Below are experts of layer 3 (counted from 0) of a mixture-of-experts language model. Rows are named router (the router's row for the expert), gate (a neuron's input weights, with its number), up (a neuron's input weights, with its number), down (a neuron's output weights, with its number) and show model dimensions 384-511. Each number is 200 + 30 x the weight over its row's rms, rounded and kept within 0 to 999.
After each expert's rows: a language model's description of what the expert responds to; "gets" lists some tokens that make up at least twice as much of what it gets as of all text. This comes from a sample of Wikipedia text that the model never trained on. Tokens count by the router's weight.

# expert 3
router,208,186,230,240,229,202,154,212,174,193,220,156,187,182,134,251,204,194,196,194,231,161,172,220,226,183,203,193,223,186,233,189,215,239,230,196,173,164,257,196,181,248,204,205,183,269,197,158,176,201,216,174,228,243,230,179,203,175,184,153,220,228,210,181,232,209,195,165,214,185,179,197,149,241,207,199,218,162,227,179,176,175,163,199,217,219,204,183,201,241,250,170,224,216,227,226,261,208,204,215,183,196,237,187,164,205,224,207,206,149,230,188,187,220,199,157,201,182,223,232,165,195,230,224,178,243,196,171
gate0,218,243,224,221,202,186,217,220,188,245,205,199,213,184,204,189,236,180,217,194,146,189,200,199,197,231,188,211,192,193,237,174,120,149,167,236,194,152,203,196,159,192,198,201,229,181,214,203,188,180,211,247,145,203,165,204,227,199,235,206,210,201,170,137,266,249,209,251,212,200,244,215,193,209,215,274,198,189,227,204,198,279,187,220,182,211,246,228,202,196,183,231,204,189,216,167,232,198,252,189,248,217,185,266,198,198,224,237,148,247,199,208,193,204,231,226,207,178,186,195,212,142,172,197,252,168,195,202
up0,254,220,209,194,214,197,204,177,183,269,208,235,200,188,200,184,245,195,218,183,177,130,158,196,196,224,193,241,186,135,267,191,214,173,171,287,184,214,199,169,216,245,191,246,215,200,195,196,199,201,251,240,163,205,197,184,218,201,217,191,199,229,121,167,268,282,179,249,237,201,211,258,153,207,232,211,248,172,182,193,207,205,208,234,211,197,213,204,193,215,205,235,208,199,244,190,236,223,237,210,202,229,192,223,200,202,209,218,186,221,162,211,241,157,206,205,256,199,180,189,207,170,191,189,221,206,189,231
down0,208,207,216,197,210,247,197,199,224,212,183,228,226,194,198,194,226,190,150,208,166,225,128,221,239,233,262,200,200,205,188,177,119,244,190,222,173,206,227,199,197,186,159,219,251,213,216,211,194,147,196,171,211,175,257,165,259,237,201,164,198,217,201,206,200,199,208,261,200,164,236,192,252,165,196,258,179,241,182,146,200,265,200,208,228,202,232,210,224,158,169,228,178,206,227,196,220,238,233,211,156,209,181,198,190,231,170,193,143,211,146,202,233,230,209,226,176,179,200,198,160,158,223,171,183,208,208,229
Names in lists and tables. Capitalized name starts and numbers in tables, results and scorer lists, such as Road, River, goal minutes like 39, and cell pipes.
gets: "1", "B", "2", "S", "3", "R"

# expert 7
router,197,195,208,269,274,197,165,198,185,269,214,201,236,198,197,190,221,172,216,169,217,153,206,188,238,239,263,260,161,244,239,195,205,190,198,262,227,198,220,178,159,216,210,224,172,210,179,188,167,229,212,195,193,205,186,118,243,180,213,151,228,248,201,187,231,203,186,163,205,211,181,239,198,231,184,214,165,157,215,220,166,190,192,157,222,219,197,167,237,194,226,171,259,172,219,207,231,210,229,203,181,157,238,174,165,198,215,219,240,179,189,219,168,177,193,183,168,234,228,236,236,185,185,215,198,204,249,181
gate0,186,174,166,177,219,169,250,190,136,208,219,199,217,199,216,195,157,206,206,158,181,223,148,202,269,190,239,187,164,234,142,183,203,153,219,229,159,231,249,187,195,224,185,195,205,244,220,181,213,200,195,200,251,192,158,219,223,146,136,213,214,191,186,218,258,224,198,223,202,141,204,210,177,217,195,197,237,208,175,226,200,146,229,224,231,166,194,234,160,186,220,229,202,173,204,169,213,207,190,234,217,119,289,197,223,212,209,191,227,149,202,170,193,176,219,203,222,142,200,164,197,222,203,180,207,206,187,202
up0,200,185,181,200,208,188,272,194,154,209,195,182,204,176,229,172,167,207,203,178,189,212,159,203,267,208,253,182,182,202,114,189,196,165,171,199,168,221,209,171,192,231,250,200,206,274,207,196,209,199,195,197,246,235,171,201,226,133,137,207,225,201,189,222,275,218,214,223,210,170,210,199,167,227,206,217,219,213,179,206,201,190,229,238,206,166,226,226,176,200,239,213,202,182,204,153,227,217,204,219,199,157,272,231,241,230,224,198,196,161,206,157,210,175,192,197,220,137,209,194,172,229,231,136,183,218,164,197
down0,169,180,159,198,286,191,183,214,196,192,251,198,199,203,199,181,160,205,193,193,205,155,140,128,184,143,246,158,268,266,178,92,168,221,197,209,180,184,193,147,193,204,249,241,203,141,187,171,211,247,204,216,203,199,177,210,224,222,232,211,184,165,187,182,197,202,201,224,161,180,207,260,199,213,185,207,199,184,144,257,214,199,182,189,183,213,269,171,203,210,155,150,261,209,240,220,227,235,202,220,227,180,194,173,185,205,211,195,209,205,212,215,198,204,263,176,229,228,219,177,174,211,204,211,213,225,181,154
End of first names. Final pieces that complete a word, mostly given names or name parts before a surname, such as George, Alexandru, Baron, Lynchburg.
gets: "o ", "a ", "i ", "an ", "er ", ") "

# expert 10
router,173,225,230,211,197,198,144,236,208,198,194,158,197,200,220,200,180,191,170,213,197,198,237,217,193,207,193,234,205,198,188,183,156,247,131,202,192,188,224,186,186,219,179,211,246,207,212,212,189,193,202,191,115,158,182,193,241,181,199,231,230,247,216,191,218,249,218,211,195,198,169,212,123,311,229,242,223,220,230,238,197,217,193,214,245,214,194,196,204,198,227,151,238,166,223,238,256,210,196,244,122,138,205,184,223,166,151,205,178,195,219,199,208,240,175,156,159,242,215,184,245,152,197,163,171,226,225,171
gate0,204,140,199,200,230,190,172,191,193,184,194,252,247,222,203,229,214,132,195,156,226,185,199,243,214,200,256,184,235,192,245,187,268,116,167,183,170,199,154,177,84,232,207,225,258,206,207,207,164,190,221,213,198,216,247,104,200,120,196,208,179,205,215,209,253,256,195,156,199,205,162,216,200,247,194,261,242,195,233,212,133,219,180,242,204,233,210,178,158,259,230,246,196,196,226,188,204,198,249,222,223,191,223,216,183,188,202,244,233,199,203,189,192,186,207,213,174,121,231,246,209,171,199,198,174,196,146,212
up0,173,159,206,201,172,199,183,194,158,169,199,243,254,232,199,201,199,116,168,181,202,180,255,209,200,252,330,127,166,202,242,175,229,131,171,189,145,218,176,201,168,159,241,232,203,208,195,116,185,172,216,203,188,214,228,109,201,171,185,200,192,199,218,219,187,268,176,212,201,214,188,236,199,270,186,243,216,162,211,231,205,227,178,231,184,237,221,205,215,226,201,241,194,162,218,179,187,213,236,208,184,197,210,221,219,172,206,201,208,181,204,185,210,145,188,216,196,159,192,283,272,173,205,215,204,162,199,231
down0,173,206,135,196,200,199,197,214,238,243,233,252,132,204,98,183,204,193,225,239,198,211,211,240,223,239,200,192,216,262,183,215,246,202,195,156,197,193,215,197,197,179,191,133,226,197,284,197,193,172,211,198,152,194,213,183,207,203,217,208,202,169,185,227,166,198,180,238,202,153,228,159,211,213,209,164,207,204,151,215,209,190,195,195,195,199,136,181,168,185,185,206,181,207,204,193,161,184,218,201,151,215,130,217,204,242,163,147,197,185,165,183,185,193,194,223,198,200,180,230,200,146,207,190,177,213,177,191
Articles and determiners. Articles, possessives and function words before a noun phrase, such as the, a, his, their, with, as, possessive s.
gets: "the ", "and ", "a ", "The ", "with ", "as "

# expert 6
router,249,162,196,272,261,195,190,156,175,225,217,181,190,199,212,163,256,195,241,217,201,192,181,233,210,173,219,186,218,236,180,216,157,201,174,210,146,247,218,245,165,257,171,196,234,190,229,206,247,235,193,251,222,212,250,177,218,193,212,199,208,206,229,201,260,215,197,185,222,229,195,220,166,219,230,179,178,239,236,189,169,219,155,218,139,195,159,191,157,197,212,221,195,219,221,243,267,204,217,199,195,138,217,248,181,158,245,189,224,214,156,192,257,225,176,215,169,161,248,203,208,198,188,224,176,219,256,166
gate0,184,205,211,241,278,194,210,193,219,158,158,224,119,198,160,204,117,212,193,239,201,183,242,168,201,196,179,236,174,200,174,199,196,186,162,202,193,170,242,210,215,204,209,211,233,197,166,189,270,198,171,202,202,199,244,224,186,187,180,191,205,172,217,201,248,245,154,193,212,169,200,254,136,196,253,218,255,193,232,207,200,227,209,211,171,208,188,167,187,214,221,165,205,165,205,244,196,187,236,194,196,166,222,226,201,202,223,145,178,221,271,199,197,177,208,200,195,208,183,238,150,204,201,201,256,211,181,164
up0,180,230,255,233,203,200,204,200,255,186,175,223,164,190,168,207,199,199,200,203,204,160,290,187,215,189,185,210,170,206,201,198,181,168,179,207,204,155,205,200,214,218,200,275,169,183,216,201,238,197,216,230,217,241,243,214,142,201,202,176,182,202,201,191,242,261,130,189,152,157,172,226,194,185,234,248,246,170,205,200,261,234,234,180,198,183,220,195,204,256,207,146,236,180,183,223,200,184,279,178,199,185,237,200,208,188,221,192,186,272,289,209,205,141,213,196,200,223,154,246,196,257,175,201,238,224,153,154
down0,221,220,245,188,201,221,207,161,98,176,234,220,279,201,205,192,217,218,269,218,205,201,179,259,160,205,237,172,216,186,222,144,208,157,128,202,258,182,285,207,179,155,157,227,203,160,193,240,212,202,170,189,272,135,155,205,207,198,236,243,251,200,200,197,206,215,224,189,207,197,180,217,166,193,166,193,188,168,263,192,244,207,218,168,218,178,201,189,160,95,190,230,213,191,250,216,202,179,196,190,191,163,203,180,203,141,210,164,239,206,159,176,195,252,201,154,244,210,255,259,223,199,205,201,165,206,200,218
Infobox and table symbols. Formatting symbols in infoboxes, coordinates and tables, such as °, ′, ″, pipes, slashes, list dashes, parentheses and line breaks.
gets: "\n", "| ", "- ", "(", "|", "."

# expert 2
router,154,186,192,214,205,245,194,162,195,182,169,178,194,204,201,157,144,230,234,151,221,210,148,220,229,125,263,198,198,247,234,158,194,230,242,213,155,198,185,176,253,237,179,210,138,179,237,212,233,154,217,189,208,191,199,181,191,213,211,188,209,183,200,153,195,197,197,179,193,199,129,160,230,219,189,179,176,164,175,123,174,177,196,193,167,202,230,147,187,200,280,185,236,227,203,205,202,255,148,216,151,174,170,228,244,175,236,188,204,251,228,182,191,196,173,152,224,235,196,165,228,170,231,245,195,221,208,194
gate0,203,179,229,231,214,202,152,144,227,204,208,197,198,192,139,207,184,159,204,267,207,231,159,216,214,189,216,195,202,159,184,167,149,194,239,180,223,199,225,207,212,214,201,178,206,179,176,106,205,170,255,194,222,291,181,175,198,178,215,207,199,233,186,190,210,202,190,176,211,169,211,214,122,196,199,190,228,208,173,232,196,178,234,186,186,251,172,192,204,189,191,130,167,282,160,173,226,165,256,203,151,156,213,203,194,162,177,206,250,161,168,203,339,176,195,200,213,185,209,214,199,248,186,230,211,189,210,132
up0,210,173,256,264,223,202,182,164,251,208,252,212,237,155,153,236,190,199,180,285,189,261,179,224,213,189,207,219,155,220,192,178,173,170,245,194,231,177,249,246,187,248,197,169,185,188,165,167,208,207,237,166,226,300,159,172,195,188,160,197,191,253,179,195,248,204,153,156,193,181,205,191,160,195,212,211,199,147,206,231,200,190,237,183,204,240,224,166,191,209,202,145,213,200,204,173,188,200,252,140,166,103,210,179,196,184,201,204,226,194,186,188,294,194,202,204,211,190,210,212,180,257,170,209,224,194,195,162
down0,199,216,215,191,228,201,203,100,219,240,159,203,226,186,202,231,198,200,207,147,177,222,195,203,195,200,215,212,177,176,190,246,138,203,203,200,253,206,218,186,211,173,137,181,198,215,243,173,232,147,220,199,142,236,176,176,168,136,191,243,166,218,253,102,178,221,206,214,172,210,214,202,190,171,151,206,218,194,150,179,269,217,213,172,256,194,190,202,252,207,173,188,197,136,198,201,197,218,142,168,181,169,173,255,263,218,222,127,197,201,213,211,162,231,186,170,196,242,203,217,210,157,203,202,136,204,198,188
Hyphens and word continuations. Hyphens inside compounds (under-age, adult-child) and capital-letter or suffix pieces starting or continuing names and words, such as T, J, ical, ation.
gets: "-", ", ", "ic ", "B", "T", "D"

# expert 13
router,196,172,242,231,184,219,193,143,220,236,189,168,210,153,207,171,172,171,180,258,148,183,201,233,232,190,229,219,214,224,211,210,169,181,191,220,188,179,189,213,168,266,274,187,212,200,163,228,160,195,225,160,131,168,212,216,205,189,222,240,192,192,255,158,182,175,251,220,199,201,192,229,207,254,242,172,194,196,140,209,174,199,199,223,245,207,212,173,170,173,226,150,198,219,167,205,210,207,177,218,187,146,212,247,231,163,202,162,155,251,173,214,195,211,185,200,175,180,199,253,230,205,205,263,192,222,236,193
gate0,225,212,201,246,205,224,201,222,195,189,241,146,196,207,180,91,216,159,177,197,196,209,177,208,248,177,199,194,207,199,210,247,195,206,165,216,103,205,176,179,224,298,203,202,185,215,178,190,172,178,209,202,207,222,272,177,125,180,261,198,206,257,125,172,203,200,189,227,201,205,199,235,200,185,239,179,242,215,199,201,196,204,166,159,178,200,230,200,200,316,176,144,234,239,200,151,191,203,234,137,210,132,208,212,206,206,215,200,173,193,153,111,204,170,176,258,221,187,172,179,245,186,212,197,236,215,199,201
up0,225,182,180,213,163,229,220,227,200,154,206,188,194,201,190,177,189,210,112,200,164,212,189,210,255,177,185,204,259,250,193,235,226,204,162,201,136,202,177,206,197,259,198,199,143,209,180,201,167,192,210,209,201,259,230,161,170,201,204,154,189,241,163,198,217,201,144,223,199,227,192,188,201,154,293,200,207,195,219,169,144,211,192,144,189,139,212,168,195,218,207,188,259,204,183,168,203,262,205,166,258,172,170,259,186,177,226,195,178,204,161,182,202,185,229,182,193,205,210,198,237,158,260,200,218,204,195,189
down0,218,128,235,242,233,167,148,187,191,156,200,241,219,206,179,174,157,137,169,211,138,171,222,178,195,198,234,195,201,184,176,217,198,205,249,203,163,163,205,162,196,143,236,199,155,212,177,210,209,204,205,189,192,218,202,186,185,204,217,248,190,182,198,197,176,114,211,199,226,196,235,213,235,204,197,195,195,205,180,197,261,237,176,214,199,163,196,207,174,208,155,147,191,189,151,215,186,215,198,225,173,226,216,196,185,195,186,199,190,208,188,212,200,194,236,215,224,158,176,207,192,221,179,292,215,213,257,203
Prepositions and quantifiers. Common prepositions and quantity words inside running prose, such as of, in, from, two, several, other, same, and day numbers in dates.
gets: "of ", "in ", "from ", "on ", "at ", "th "

# expert 12
router,215,176,215,196,180,228,189,110,208,233,205,103,155,193,205,190,162,242,209,179,164,185,208,222,216,216,210,186,242,231,106,156,198,253,219,242,179,204,230,207,225,226,176,206,197,242,258,207,199,219,233,191,228,187,186,195,208,226,195,230,225,159,215,162,200,212,236,174,179,212,237,217,171,271,213,169,207,192,261,219,212,232,201,197,236,239,224,175,252,153,248,202,193,216,188,206,242,228,226,191,181,98,229,142,172,180,223,220,231,212,205,204,211,228,211,154,170,196,212,215,217,263,211,235,169,242,197,184
gate0,241,281,196,208,214,217,198,138,202,252,197,168,161,175,209,198,214,181,196,166,191,187,187,205,202,197,225,195,201,242,183,202,202,276,269,189,221,225,223,243,201,203,144,191,327,184,190,190,97,229,200,194,162,209,198,190,207,201,226,200,187,198,215,220,236,218,215,159,199,204,172,203,194,202,208,218,196,224,225,209,213,207,187,201,235,205,195,199,184,193,256,216,206,203,241,199,199,203,188,174,149,210,203,192,190,200,196,206,220,197,203,202,197,152,183,202,199,193,152,180,205,272,266,166,142,254,201,245
up0,202,203,183,200,187,225,195,208,194,235,179,207,201,135,97,207,251,204,192,215,229,168,173,210,216,175,204,254,269,169,208,190,231,202,198,235,159,200,203,242,119,216,197,199,172,165,184,219,132,235,194,194,227,291,213,198,200,200,156,200,186,196,225,197,241,250,188,178,178,183,185,173,179,201,253,148,235,172,225,177,197,213,187,171,158,233,201,175,219,218,157,226,197,161,227,204,204,209,200,155,204,199,205,228,219,178,287,218,144,199,187,200,180,215,192,177,161,218,208,255,195,205,305,186,171,194,219,199
down0,216,175,160,190,187,162,211,163,202,200,185,193,235,216,180,224,232,222,198,218,188,200,193,261,169,204,194,228,225,165,195,173,205,150,215,214,214,199,202,220,188,186,226,195,191,201,179,187,196,207,155,233,204,194,228,276,167,135,240,209,156,166,135,188,232,202,209,146,170,173,217,236,195,189,233,186,132,231,220,215,222,190,173,167,199,185,177,207,157,195,226,300,199,222,193,230,163,185,196,202,279,205,203,203,222,141,184,204,209,173,235,140,198,161,268,159,210,165,306,217,158,166,150,221,226,215,177,262
Verbs and auxiliaries. Finite verbs, auxiliaries and inflected endings following a subject, such as was, has been, are, would, tended, increased.
gets: "was ", "ed ", "is ", "ing ", "that ", "he "

# expert 0
router,171,150,248,190,224,236,178,149,207,258,215,202,231,162,163,139,160,202,189,202,271,217,223,227,235,160,255,199,243,179,226,153,171,244,189,221,203,212,191,235,201,168,200,209,206,204,211,201,208,179,211,244,289,243,229,104,233,202,239,269,202,200,237,223,227,210,197,252,243,244,148,216,166,250,228,245,175,190,206,246,172,243,175,159,236,207,199,212,230,217,251,191,186,212,259,194,237,171,203,193,198,172,200,229,186,136,234,181,200,226,210,202,226,162,148,214,240,291,249,224,242,249,214,224,196,244,217,163
gate0,193,199,204,205,180,193,200,200,206,252,216,214,242,189,210,198,219,224,248,198,200,111,208,208,277,211,231,229,187,221,172,199,178,260,162,227,178,231,197,192,209,196,198,211,206,193,183,193,162,195,205,181,225,204,198,173,201,217,245,190,229,225,208,171,186,224,230,200,200,171,164,229,186,260,172,194,221,161,224,180,208,200,201,224,207,167,197,196,193,202,285,204,218,206,285,201,160,228,168,213,189,196,186,201,207,149,286,225,256,188,200,269,188,187,178,191,207,199,150,235,233,173,145,193,182,254,202,210
up0,203,206,201,204,171,178,221,192,198,256,170,207,214,201,219,210,211,261,236,191,242,161,205,197,217,207,197,222,194,237,162,186,199,249,186,215,128,252,205,177,199,204,200,205,204,188,180,177,167,209,203,189,227,202,229,200,185,197,204,127,211,248,161,179,149,184,208,204,200,198,143,218,185,228,188,226,218,189,221,151,195,188,201,199,196,184,200,202,185,174,201,201,220,213,227,200,200,203,185,258,129,230,165,192,206,182,261,235,248,171,199,296,181,198,191,104,199,170,178,222,202,159,177,195,165,294,214,209
down0,181,170,117,201,182,113,239,211,199,198,223,203,237,172,267,230,214,188,148,231,200,196,202,207,230,217,197,221,173,225,164,272,226,250,114,244,172,188,192,173,211,266,184,192,187,202,179,199,228,207,131,192,229,157,176,214,170,168,190,194,188,158,186,171,183,146,202,240,175,204,229,251,117,260,230,213,196,212,202,189,240,198,229,241,260,198,199,185,142,222,228,162,184,155,195,214,241,216,238,237,195,188,204,189,184,225,223,208,196,185,191,198,194,162,214,178,223,224,232,211,206,210,192,214,176,177,205,183
Sentence-boundary punctuation. Periods, commas and line breaks ending a clause or sentence, plus sentence-opening connectives like However, According, When, After, On.
gets: ". ", ", ", "\n", ".", "). ", "On "

# expert 4
router,204,264,198,282,207,252,145,171,221,214,151,192,202,126,197,226,215,232,176,224,191,186,221,269,219,212,196,184,210,231,199,224,161,233,195,211,198,197,143,177,221,235,162,251,144,226,218,200,171,187,161,202,187,219,190,113,215,131,193,195,208,161,215,197,194,267,197,233,184,166,166,194,194,255,213,187,193,205,200,212,213,246,189,213,173,222,200,217,232,211,213,214,203,186,229,203,206,205,228,178,165,163,173,226,215,170,231,215,230,238,201,239,205,209,225,175,192,202,258,167,212,266,214,206,206,151,171,160
gate0,195,220,154,216,206,203,100,173,215,241,210,208,199,186,212,203,221,230,256,181,218,200,230,206,187,203,237,227,153,187,173,230,229,200,201,204,175,199,195,257,168,196,201,221,215,99,210,167,159,217,244,154,198,150,210,213,183,160,153,205,203,211,211,233,196,251,199,207,175,202,186,198,243,150,209,238,196,189,182,207,181,209,209,195,257,210,201,191,218,179,220,177,180,230,185,175,213,175,214,198,187,179,215,177,170,197,204,245,100,204,208,179,185,186,254,192,222,239,233,244,175,220,189,175,163,176,201,199
up0,217,217,166,211,195,227,150,203,207,223,253,212,185,200,199,177,207,191,281,189,240,180,217,175,193,180,259,193,180,156,190,206,186,151,209,228,139,201,193,202,171,239,199,193,229,180,241,180,184,181,287,172,201,145,256,193,199,207,171,198,251,212,251,249,200,265,200,193,192,164,193,244,153,221,202,228,204,211,208,200,192,248,167,172,247,197,200,168,249,176,223,209,180,222,212,200,264,178,194,205,195,217,210,223,181,142,196,227,125,198,228,181,242,201,210,249,216,203,307,244,179,224,203,187,166,204,198,190
down0,183,170,207,182,238,193,190,196,220,200,160,155,173,200,221,215,213,193,176,168,228,237,212,230,255,185,189,223,183,140,180,189,225,162,183,189,200,178,236,223,169,179,229,217,207,153,170,149,209,191,195,191,166,197,208,171,189,198,204,221,193,218,215,147,168,206,200,185,217,151,165,213,156,193,168,202,168,233,206,190,195,202,155,240,193,197,248,209,197,240,186,149,315,175,271,199,200,153,257,204,192,157,173,210,221,172,152,235,184,149,216,209,226,270,235,228,185,232,210,158,214,192,229,185,204,251,174,274
Word-final suffix pieces. Short word-ending pieces in names and plurals, just before punctuation, such as ing in Thuringia, s in costs, er, es, ers.
gets: "er", "s", "e", "es", "an", "a"

# expert 15
router,217,144,210,196,170,232,213,176,195,211,254,156,238,210,198,127,205,166,197,204,162,196,184,273,223,192,205,196,157,213,192,208,151,191,215,231,117,239,231,230,209,172,163,224,161,193,192,179,250,175,195,216,226,213,193,216,218,188,213,192,168,231,220,200,256,204,176,172,241,203,192,237,204,178,241,208,196,192,210,147,197,166,204,243,164,211,213,200,195,175,196,138,162,217,169,246,232,246,212,181,159,158,194,204,227,180,229,149,214,195,210,173,232,179,152,193,203,193,215,193,219,216,201,251,179,218,228,164
gate0,195,172,197,216,232,244,213,200,239,177,145,195,203,186,296,214,195,227,222,179,205,195,198,167,197,180,215,179,188,213,217,175,195,195,225,211,209,203,245,202,197,212,156,209,196,202,199,239,155,183,211,209,207,177,200,202,224,232,210,192,247,186,165,219,171,244,320,201,215,225,210,206,187,261,206,198,212,267,203,196,210,214,198,142,202,127,186,127,247,152,232,200,190,156,187,205,211,225,198,238,201,199,291,164,182,204,191,190,179,169,192,206,192,219,226,167,237,214,288,162,191,178,195,146,175,200,207,157
up0,208,186,199,164,215,227,167,182,262,171,202,186,225,215,255,209,183,209,207,176,200,203,170,202,200,191,199,195,165,197,213,201,215,178,209,234,177,211,244,192,187,198,173,199,177,152,188,238,197,187,188,207,189,185,198,232,226,231,200,227,203,202,179,239,173,222,293,202,213,206,236,212,200,200,202,183,159,258,204,196,239,179,216,163,189,163,166,177,228,189,204,230,176,195,156,209,288,248,162,262,188,207,248,138,199,241,191,162,192,204,184,188,199,242,217,185,246,233,236,159,233,198,206,164,179,218,211,200
down0,209,175,203,226,166,161,142,171,192,208,175,178,154,210,193,228,222,199,222,206,155,197,191,211,191,206,194,128,227,209,246,196,191,208,230,201,197,198,160,168,193,205,221,219,221,179,197,217,203,204,149,185,185,112,203,212,196,166,240,209,201,160,187,221,207,194,198,207,199,221,243,217,254,194,233,191,183,166,168,251,205,178,216,193,225,200,181,214,220,194,178,113,197,179,181,205,183,141,201,241,192,139,205,218,194,275,140,243,236,220,207,164,150,269,181,199,250,237,205,207,204,232,233,181,205,221,167,212
Infobox and table fields. Field labels and table separators in infoboxes and election or standings tables, such as Born, Votes, Production companies, and cell pipes.
gets: "| ", " ", ": ", "|", "• ", "career"

# expert 5
router,223,162,257,193,198,223,182,199,186,250,179,230,168,157,227,200,205,163,183,186,171,180,279,232,210,184,186,189,228,219,250,153,170,145,191,225,143,155,184,239,182,182,196,209,209,209,190,199,180,220,188,202,230,236,252,192,213,122,195,200,209,158,203,173,203,265,208,190,211,237,140,255,142,214,212,241,210,167,200,126,175,164,227,188,172,172,218,174,208,183,241,220,215,170,247,154,258,202,197,195,179,162,190,223,177,204,207,203,198,255,256,216,216,204,179,231,199,166,254,236,201,176,190,221,190,213,197,206
gate0,166,204,248,238,200,166,180,191,200,259,188,167,186,105,197,205,219,162,174,215,204,197,212,152,200,267,199,197,200,196,153,166,205,228,188,196,176,192,201,130,175,246,233,194,174,199,207,146,201,200,190,167,197,202,231,158,204,197,194,190,206,183,185,205,226,185,190,263,250,168,242,208,193,202,225,211,166,174,170,289,171,209,188,280,173,228,199,195,201,197,250,194,212,203,200,183,181,212,225,240,161,194,226,169,207,179,201,202,199,207,202,217,184,195,177,200,265,205,132,228,224,205,186,215,206,189,202,197
up0,174,255,238,214,197,201,188,162,207,219,181,170,199,77,164,196,220,199,219,222,196,172,257,185,204,227,252,185,203,172,149,204,216,221,200,203,172,164,183,169,192,271,236,201,209,198,198,126,163,209,231,167,167,216,203,140,202,205,187,198,203,201,191,214,216,198,186,201,233,222,212,192,193,246,219,202,194,161,195,273,193,206,134,244,216,259,193,190,203,212,216,187,198,193,198,211,150,197,211,230,180,202,268,153,201,163,188,196,192,213,213,208,186,194,164,198,230,204,127,242,217,214,190,199,202,213,189,184
down0,201,220,206,192,178,203,208,213,227,186,180,233,237,192,216,285,226,192,161,194,263,215,274,185,164,224,227,168,204,174,141,191,194,168,189,240,174,175,198,199,196,225,253,200,164,210,206,184,207,217,200,207,246,203,194,202,214,178,206,247,192,192,188,157,210,216,130,174,145,201,144,230,200,194,210,259,222,225,143,201,204,225,197,235,214,183,229,233,231,200,145,218,191,210,203,223,247,195,202,231,208,190,223,194,163,224,177,179,149,181,221,229,221,147,233,197,232,206,203,221,192,203,172,198,193,193,269,230
Section and entry breaks. Paragraph breaks, == heading markers, list dashes and sentence-final periods at the boundaries between article sections, headings and list entries.
gets: "\n\n", "- ", "==", "(", ".", ": "